Below are experts of layer 9 (counted from 0) of a mixture-of-experts language model. Rows are named router (the router's row for the expert) and show model dimensions 0-223. Each number is 128 + 32 x the weight over its row's rms, rounded and kept within 0 to 255. Numbers have three digits each.
After each expert's rows: a language model's description of what the expert responds to; "raises" lists some tokens whose logits its average output raises strongly, later layers aside. This comes from a sample of Wikipedia text that the model never trained on.

# expert 45
router:121129134120157114149124144185116143130186149169090082087102137160150161133143094158118165176124145173125168121131189134109151145139186125119154111143055098154107087144053134163101193121047144107140115190058120142108081098148133100126087131097146100134135175125111123190117154089106092101153197105133122188163073169060103126134131124076104092106095151107102111130116102115136063170127184105158152086179125158138093090097165125144161139176177160091143119175137135039130151132145127099128152136148214120095129152169177129091114111065151124164106143114168137076164182147111102114131125142129089143134123118121180197090082120094121125130111076120139092109150086108068096142107
Short mid-word pieces inside unusual proper names and words, such as S-och-i, S-ot-omayor, Hinoj-osa, Ret-reat.
raises: "ano", "ado", "um", "ias"

# expert 22
router:153145127118122105192125129176130136162147118148098131157113108158156105086136150136106116170188132129155171147113171139104119172140174097124134054130133122128170127149107137101128127159065069148129152113140186170104118130133140092093068149112122089129157129093115164135130150128121108037090168082165099139120082079156146143088109180096080107196173083092148116134138074085172088141168114114120184059147158164155068078103137130142175179139160148092153149132116085074073189156168132143098184118081173103082132116145127097123129169109156098142170095128132149107166118087098067082128084089190139102137152175126104155095167112125108143141069130144092154105201171092121119099186
Function words in biographical text, parentage and roles: and between parents' names, by, of, the in titles, Sir, Lieutenant, born.
raises: " and", " the", " A"

# expert 18
router:120088122153165041217167139146192118117156080187139104143131122137156157096174132127095141140131130148195131168139106122111170107135141092146179167100131123134179091114092159150141142153111149145096179076113136121081125098129145112123113115144152118149161150138123124158104157119113110116138169072109109121157127116086103120121088145124081113167131097163139086157098048064180111187135144136137166089119158148179034112079107131155177231152195154133118119095119111099112116150144086119118184092126196114143121127160143113136131116091090100195137091130101132070195127178073123110098167080152093133150154192173161155120140129122091169127091086185094128091132139132107091126102
Ordinary nouns, verbs and adjectives after to, of, in, on in running prose, such as peace, election, support, positive, conditions.
raises: "-", " and", ","

# expert 28
router:123165131173151112182141144173159069150170132185104090150138123170098171141140115140029164206198137130144144168104127148093181121178119106104136118110143087130167092157111163167108142127080147089135143073139160128118108132152171090122094150084150181149111088130121134102141124115102067077148192067146090124126124128133147150125077146087130097143196103133125103102096106125151066174163143120114166065157130175119084133074112132146177147108156184127121126142158071081066166112131113130111182123129168124120114092163237139115157143131158144139141078127140159101093125159101085076091099083176090150136054193117141161119114145110091111153136127122100127131128149093157090159138
Country, state, city and university names, especially the second word of New York, New Mexico or United States.
raises: " in", "\n", ",", ".", " as", " with"

# expert 46
router:141152152104086125161128066170153106162199124155135094083106134152188172102142165115107089173169142146146155132126157146106162087144169086163093117134097125155137133179096159143156147148055131160118119132135119168107112093119127108071112108156140163150153160111088156124164145116131070077143146095150110172191104119155189134042104149076074079182147136109120098180131113096166080162174157088167165090151134136157118083099115111152151184163155155089139121122143119095089144167170110106097156098108148128109109165196153130146119161083144070185158105164108193125172168152115116091092111159188120116133129177096175169125161109089090145118082100208091117096122105155109083134164
Word endings and nouns for groups or kinds: -ists, -ians, -ers, crew, staff, vocals, and Species in taxonomy lists.
raises: " on", "\n", " with"

# expert 20
router:165115104158123098160119170169166118114134117138105093120123169164094133094151123131100148108150133101188153101120127144124151096150119145120103145128112112114091102165129165169126174120058158190136136171139148125162127088159139142138076089157155126122133194151142101142186122071121034072168194113136111154144130089140135160091117127124033143174163099161074088114086094122175113159188130024137182122108134113157092101110137126156158146159117129085111181126150138097111145164151145076129176131118143117131126133159125207120146105098173087196129126122133142106123134124119083103113080172163076086164152209097128155053097096123105153180101097185124126092126112132122045112153
Line breaks after sentences, == section heading markers, quotation marks and apostrophes closing quotes, and other end-of-passage punctuation.
raises: "\n", "The", " The", " This", " However", " In"

# expert 31
router:135120119119143096161163121123171145093132078189109078112121133104160138158203129137095144200208126154134139113131139167079175164146129129160128138119150106102119118141102157133068197170078106106148135103144144141103141156124109096127122091123149096094169173112156137189131097116081148091155160152134045140199074125115131184080104120106095080134126156073109074146094086149152104140152126063111175099131114173166114164127127117162145170189173172133163123120106083117104128167209126116108189157177200162091156119152175128132138149121140079204140159160155169148100135113141106098059094150197110161192093118145129140110157123104091127089098088110132152143140116132117108083148
Words that join clauses, especially and, but, which, where, who, after a comma or at clause breaks in narrative prose.
raises: " the", " a", ","

# expert 3
router:107186143131148083120156103153154197154159132133092079125103160165061131087187163103073130120140092143174133142146173144108168114109130103101104098096106112099072145162089121151129147129115155182188143119107077087147181079138142133109092122153160122135151166134146204122164097126130114087181108053191096131178117153136136110076087128098081092126153088093088158126103107145177134120132162098150155098139104164135105079100071130155134146210130143100106099106150118064099144175123123067059118116137136175080092207171153116122114111088162122120134161144109169159139141153148155113105139167178138140160126171127169161148199111126085137100091085176125094071109124117141124181175
LaTeX commands, braces and subscripts in formulas (\int, _{, mathbf) and pieces of chemical names or SMILES in drug infoboxes.
raises: "\n", ",", " and", " to", " for", " in"

# expert 17
router:114155113162128083148156176147187139115196087146115060125115090155147181158129162133093153171095123129165182187158116121152118161133151114165139076128150114111140116140119121137135130114115141153178131094140109098130069095209134108120104137105181082132205102136112111114127165096139115098143155032118148119201070082130145119084097168078107083160142148142152139150126112104154082135122136108095174088114102153124110080068101140142196188170160144105119140122233072073075121152164150106097169118156121164121080134187159125130144132116129082098112099186167133122170149127136136126088100175205098113158145130152177132119133150073107138145070093162122140115104084137104122106159
Demographic and location text: age ranges, percents, degree signs, km and mi, compass words like south, north, located.
raises: ",", ":", " of"

# expert 10
router:149165130157160083169142124167162170133165135203117112141125118106166149096161135128104114170181139106181137097124156169130187148166098159113124096108088107158116134154116119183136157121100136173109099141149121175133083122135198129127059099199170092132155144157078181123084103149119107128173186062131105159149104112147107106039143147123096109190177078134124100163124096130102118145137148107151142086176153148189069116066115105130144119132159166130120152109212111101106188129125137109084170085158188142110132094125172124089124149126147073159116094176175174108103067139137085073152136104159118110150164137114153098148158162120063087149067132101105176121144157141086081107119
Date expressions: in, on, from, during before dates, month names, day numbers and commas inside dates, e.g. on 7 November, August 15,.
raises: ",", ".", ";", " and", "-", " the"

# expert 33
router:176119150103099089159134085202141087128160130158101132155086148169140164094190133127054127182176100112178155097154175128123119086140171102137110134133093084148173128195086137158117176111110110133119169084157109093137123083120154075117043101137149168149113144145137120129138103111117074114130088086173123175172124121163123132122122148138145066173124150096124142144116110131118113167192148079155215067144133155130108145107124153157141148136138144067155139148175096096089183125155102110121178119122118137065096125133255090076174126124159137158133083148126159073116097168110090075117131110143177158131097168154151106122148126102093158111102102145122132088164087121173078138120
Final pieces of foreign surnames and place names, such as -berg, -son, -ić, -ova, -ski, in sports tables and taxon authorities.
raises: "\n", ",", " and"

# expert 8
router:178145115088113116139154130187154091147151125144117085122117122152097129111148156103132123193135133122192191110127136130073153119156164188126096169176126107137107178141071145167118141180086104115151138089074162103126131115135172127132138118085137089118124145106128110119136133121068153075113106127130119182108101099140102106068091141085088090169135100106131145196121079130145083137154202089193145095154146113161081094102116135137127151174080126068105135128174115095095120140159105113081187117103162126088081139151126086107129165105125044144134079153162185204126111085172109125049125125123079132129069100098171141117157104082066077157079088183147104107158141147081109089163
Mostly commas, plus closing parentheses, and, semicolons and which, at clause or list boundaries in running prose.
raises: " and", " a", " the", " but", " which", " then"

# expert 13
router:135115176092107102133150103192132124086169139139107136137116104100183147123131133121120151121116119120202161157151117158116163091132092122143083105124115158144136099172114145152109218162091119082119119122125113152145109112113161080157079094149149111111176152122083089157147114154118072089134199075161127175202145159094093122064101103065052035146147118102137118140090112103133079210148118074136160082120155146129113090134160099154154133162170108081141176141121134064106110090175102079085143082155146108109117146167147182131162167073120156168142104119128125146153155146099102046119110194135058092165114145062175153128146135119067129122107117146139145147124105126080100131110
Inner and final word pieces like ations, ors, urs, plus "such", "known" and "well" before "as".
raises: ".", ",", ";", " to", " in", " of"

# expert 34
router:128116130177132108163168130161163105180154145171115100141133145170129107104140115109129140115140137135208156161113153220121137128155144166107147160138158109108159153111128114157097155176076113113128156128149127151150120124167140113091110154182149149118193126108145129144161119116105109117157154049139097203125136127118131111048098140096098140158156121109150084124116123080155127147174161065102115049151086087174073106141150141173115147168182119066123191129150060066096130170194080129092208131096164154108078108152216108119138095160208070129131114133092118109103130156129048107073100152184098105146141172124173138125108134130123113133138114164122116144150131141117075104172
Numbers, especially years and year pieces in date ranges (1509–1515), match-minute numbers in goal lists, opening parentheses before dates.
raises: ".", "\n", ",", "-", " ("

# expert 23
router:149149146137131084177150090193176119153152097134129077121112119139129167101145143141107145159163165128136159095149109157113157090143149121173098137094175124153144098160112142148140192171086145183152129091135108121042155084176128091076081154142157141166139140151100131096179150074107098097133147085145073152160128141138128149089110127103085093150145096077123174171095097106169051156181137099142165104132150147154055116084123158121145180147225164100142124132134108103105156120115106110097163089134174115118112153183163121105096120110094100168084106161146185103138125192079127084100130088194076124147139168158191148101187117116089153136099081190106169138173123107102099080144
Abstract nouns and suffixes in organizational or medical phrases, such as education, services, Affairs, -ing, -ation, plus connecting of, for, and.
raises: "-", " in", "\n"

# expert 14
router:124164163127128093158189173137158160139137118146124136144125129098089147127114109144078149129136131135119142148098151122131158109182151129133117094161114104153170092134146161126118148166053117122187111133092079121137105129145144083113117068132192104168142194132112140127129100110116087106166171080139119166135128154103165100115135113093071054217161094094127112125107091123154118162157190102111120058187146128104130120109109092179177122146190148074154184179130119091112116143131110127062112130144152158109106180186173161086163128116165110140143147094108159167150097167152116087082093146157074075172110150103162204062121116081102148110059127118173085088143060152059114102150
Single letters or short pieces inside names and acronyms, often capitals after a capital, as in CWFC, SAGE, N/A, Al-Qaeda.
raises: "\n", ".", "d", "-", "E", " ("

# expert 0
router:144137128169117126167124125123159130141146153134144094093150118190131147101160098127090120185141140112105176154127148164092142152199156137118154113139138132122144119162056133180147178114107092132131112122187129117131103066174120119133134142142189158164119090123131116110134102131109126102098085073112101167132114150078158080040094120085099106141165150121115127165120079110170104169166171066140127108117083127186103092161138131145151226142153130073111127157159109155132120138127120066100151070100152148079094124171200169132124124123180071201126142157085153087147071124127073094087105128173160114116116154109210149124116118043131165086112108155092125063171121133095090072160
Digits and number pieces inside tables and statistics, like race times, heights in metres, scores, counts and percentages (5.60, 18.18, 21).
raises: ".", ",", " (", " and", " |", "–"

# expert 6
router:152157163164101099156139100163148150140157120140082082116089136160153162103159159114094126185161150131162168144089174120120158085151161129162094133097125108175112161166107176178126152164056106144116138097138111164121088091105163118133098122135159163177160177142119131136157089114123099078123158086133099189201132136130156136046103140064060072178095159066123142187162104115176073148161159080178159088149158145196102118120128126143150187181164161091144116116142105091109163150147129115082153105111149124107135150173154144095073123123143108201131120158149177130162147162103126093100129158183138110151116152108168160089166114088075141157084087192154110119123145191106102120166
Mixed bag: exponent parts in molar-mass units, commas and parentheses in species author citations, non-Latin byte pieces, table pipes.
raises: ".\"", ".", "\"."

# expert 36
router:130119154173120094149101132122157148132147111175163149135108145147178105084173142136100168131146153131193184166111067151119173103117177136170168174121132132174144134159100151130165137114085072164164138161118124076126062113156180133144114110079135134122102106173097082100152145109148130124171180100122077102113161167142168109069124118097132080156149110123141075158161084101157063156173121137132166089174114134144060113081145136128139184172189140076134194106164103082150145143196110127082155170085159113128143126150160121174151144113129154194100122215150187124161162146123132102099111099133126109124092174109181163078148146131115169138115060152090112120140153161157054153179
Main verbs in narrative prose, often past tense (had, made, used, stimulated, monitored), and following prepositions like with, for, as.
raises: " the", " a", " in", " this"

# expert 43
router:129155139175114131182116115128195081140181134168144083126129137171093178138150110099121107174116175109142124120162130106132178102219097129127101130155144156164118116183096119169133156152084120158116149099113112152146086129132142133085148106165153120165155118100154159122140150130164077146117138054135097179157116146139117133077126130062080122179122116103132101211128076088141072184139186116110154120160080117167093121085119139127176124121158220124137119109184144129100119149179135135064173153120190072131107141136211154170122110122166141200116105121141210076153091117123135122132158143160123156130132127091187117077171193088087144157104113096133136107100151127091083074131
Nouns for games, seasons, films, albums, elections and battles after the or ordinals, as in second game, NBA draft.
raises: ",", " and", ".", " (", " with", " in"

# expert 5
router:124125104144141096165161100156151115123154128130088073135092101161105165091125169099087105184153157150169166121133095144060140083145145166121109141126134128133130177139096129168139123153110101098117152097110121136137128095145175107118110125095158080168133171139145089149123164137128120053139130116139132195119098076190111136094102185082078134199139126086103126127153071141144115157179152105179173094141124159141160117055178135150097138166103168100118174111172142089092137167213119127072195113112134131096080159204126083107141137107140071138162114154136173146160176131176063122076119103168086101139093151095159123128172135066056087166115095193092108118126147167098118106175
Commas and conjunctions joining list items or clauses, mostly in species and taxonomy text, as in "flycatchers, but", "Lexington, and".
raises: " and", " with", " for", " to", " in", "\n"

# expert 24
router:097100147157094109166129159173100108079154135154125151076137139138143106137142121113105101104140112098180139127136160163138149135159094140149111118099083137123119101189077157156121199118134118122119131099111136206154127109143165106150152102167142142161157158122071127139117100129132106088129164045137136203125155138108091141075089088056097080173097116125139123138094105120142082188165153026141176078111146145140114105136129110163134165181179134127144159141122133063104120124131151086063141127156156138093118163161164169124151135084120108193090086138135124124127153139127117085134072165123097117089128182086197231082154139132054129158112091146174095078128119146070106072080
Mid-word fragments of common English words (ham-st-ring, a-il-ment, p-ile) and blank or final pipes in table rows.
raises: "ed", "el", "ing", "-", " and", "der"

# expert 47
router:126153128109146103127162170141111156147164181151078067088102111156090125079168138067071115109096152135136130170128134157084156129155132119107116112084071130131115103158082152141120155106139118096137156126125085130115166076173152090109092094143156085166180144161123160145121115118157097118165147057154159145173115138127100101093089134078101043140132113104106131107142088153154119179141175065167134074088098152142141156094102103183101170176153135111125122104163145105103113146125161054058139113183105190120101200189210164141157134080128122116105105158136198133142165150115129091113092163153105122159097219109151183165163131115096121112113099150131132065117093121133111130200
Inner pieces of scientific or descriptive words in biology, medicine and architecture, such as c-aud-al, f-el-ted, Pharm-ac-odynamics.
raises: ",", " he", "on"

# expert 38
router:113145131108124070139142112194179175138131134118119100083128150166123129124162179146053149113136145105151131123092157168127134098148167158121140175129098119169115131124120142174069167190090121164163110142134119182115110146115168154134060131141129127157200157092102124117144135083121065068123173059116137200198166108120123127064082139094068125165147113082107108117143083125148132154174185086119164082164150122132098091130104157108172186142138160085064092141133107131114170192145168171175124102105168146135087129184136166164121139125153065163094127123178152126128099132120132113059119141166158135128112152117147177086162151071092102133087058170133125107151118118137083076175
Line breaks, especially after table rows, plus heading == markers and opening parentheses before metric heights or life dates.
raises: "|", "-", "The", "G", "In", "S"

# expert 12
router:146123112143144105156152134133125134123192114146110087175122174182116181135107117110149087131153153118150174163097122127141184113151140157104111146151122126100112111212087182125100211078070168172092123110122155170149117089184152083105124091135141168102139155122097138135153060101165054119163133132153111155159089114132135152048140165109054096137174090141094100145106133128198056096171187049119151095120146147127127075094138069149189175152108146110132161149162145117122127165158162102114182119130136126102179145182147193087136170107170126198113109126153159152141148128141115092097117165177132085112152150118125150097138115102097142156101082203109141145149123150141075131163
Periods ending sentences or abbreviations like U.S., decimal points in stats (0.6, 2.42), and table pipes after numbers.
raises: " The", "\n", " He", " His", " With"

# expert 29
router:119188173124137131153141132132148139176167084116136096129118167130135150112115140141137132167153146200142145152120140114083126079156111110153125146068113100134118127141103145153154135120085123165132103075156105134195125132148171124121090138142190141133182160103115164120138136150115096091126112054121127132195091145124170129048113136066101048138118089113101124143106102130166091166186152104175160101147135120102093129155072091084181181182136109110154145105163133104068137142133114127117167112139183090090116103211204144091070142150148125150134093133115181129165146156145153130087152152180148114142173158161196110127122160076113155136070076190100101042096114115098053108169
Header words in tables, infoboxes and section headings, such as Rating, Votes, Coordinates, Species, "See also", chart names.
raises: "\n", ",", ".", " and", " (", " |"

# expert 25
router:132132151171128105154079124113149145134133092147163160092135170129173106076157161143101136166145115115202123144106121169136200107140165144161168208095103127176151137173124131115158153129092090124164145113162139094149098109135128137134128120148147104124143143155104143132132146101149106117153193053073125113165185148135145067082105129085109071206163112126145109173141063123129085123119108056133139094132141125140083097079162083138127195155180132125110185087145093067078124144195146149057165149090172097118110123128186134195127145063116147174091124215129179132172147118111097090093136130111130150141078144102168150107145087130098164145085094120139089162119111141170097174146
Past-tense event verbs and particles in biographies and plot summaries, such as took, began, returned, end up, hides.
raises: " in", " to", " on", " there", " out", "able"

# expert 4
router:128106128165136163153138083137199075130179118143148086173111150147108168125145127071060098192129135113083135122126165148145170096194114134125096172168101104144121118172110174177136154115107102147126140082136062116128081076134150115085104133121141160148132100128128109095160163101132049132119108084157108168155134080140125121104103101091084085133142111101098102207086091084135052204155177116174150108178097142152107128086100162124188146135137177129118130123187091159117115118169127137092174102116158055106112169159247127176136098103144112176122131134120171087132103145130106131125142160168144126121089093075156129124132126037096146139075100097098121135115148114102115130135
Sports words such as League, Cup, Championship, season, team, plus pieces of league and team names like Serie A, U19, Triple-A.
raises: "-", ":", ",", " and", ".", " in"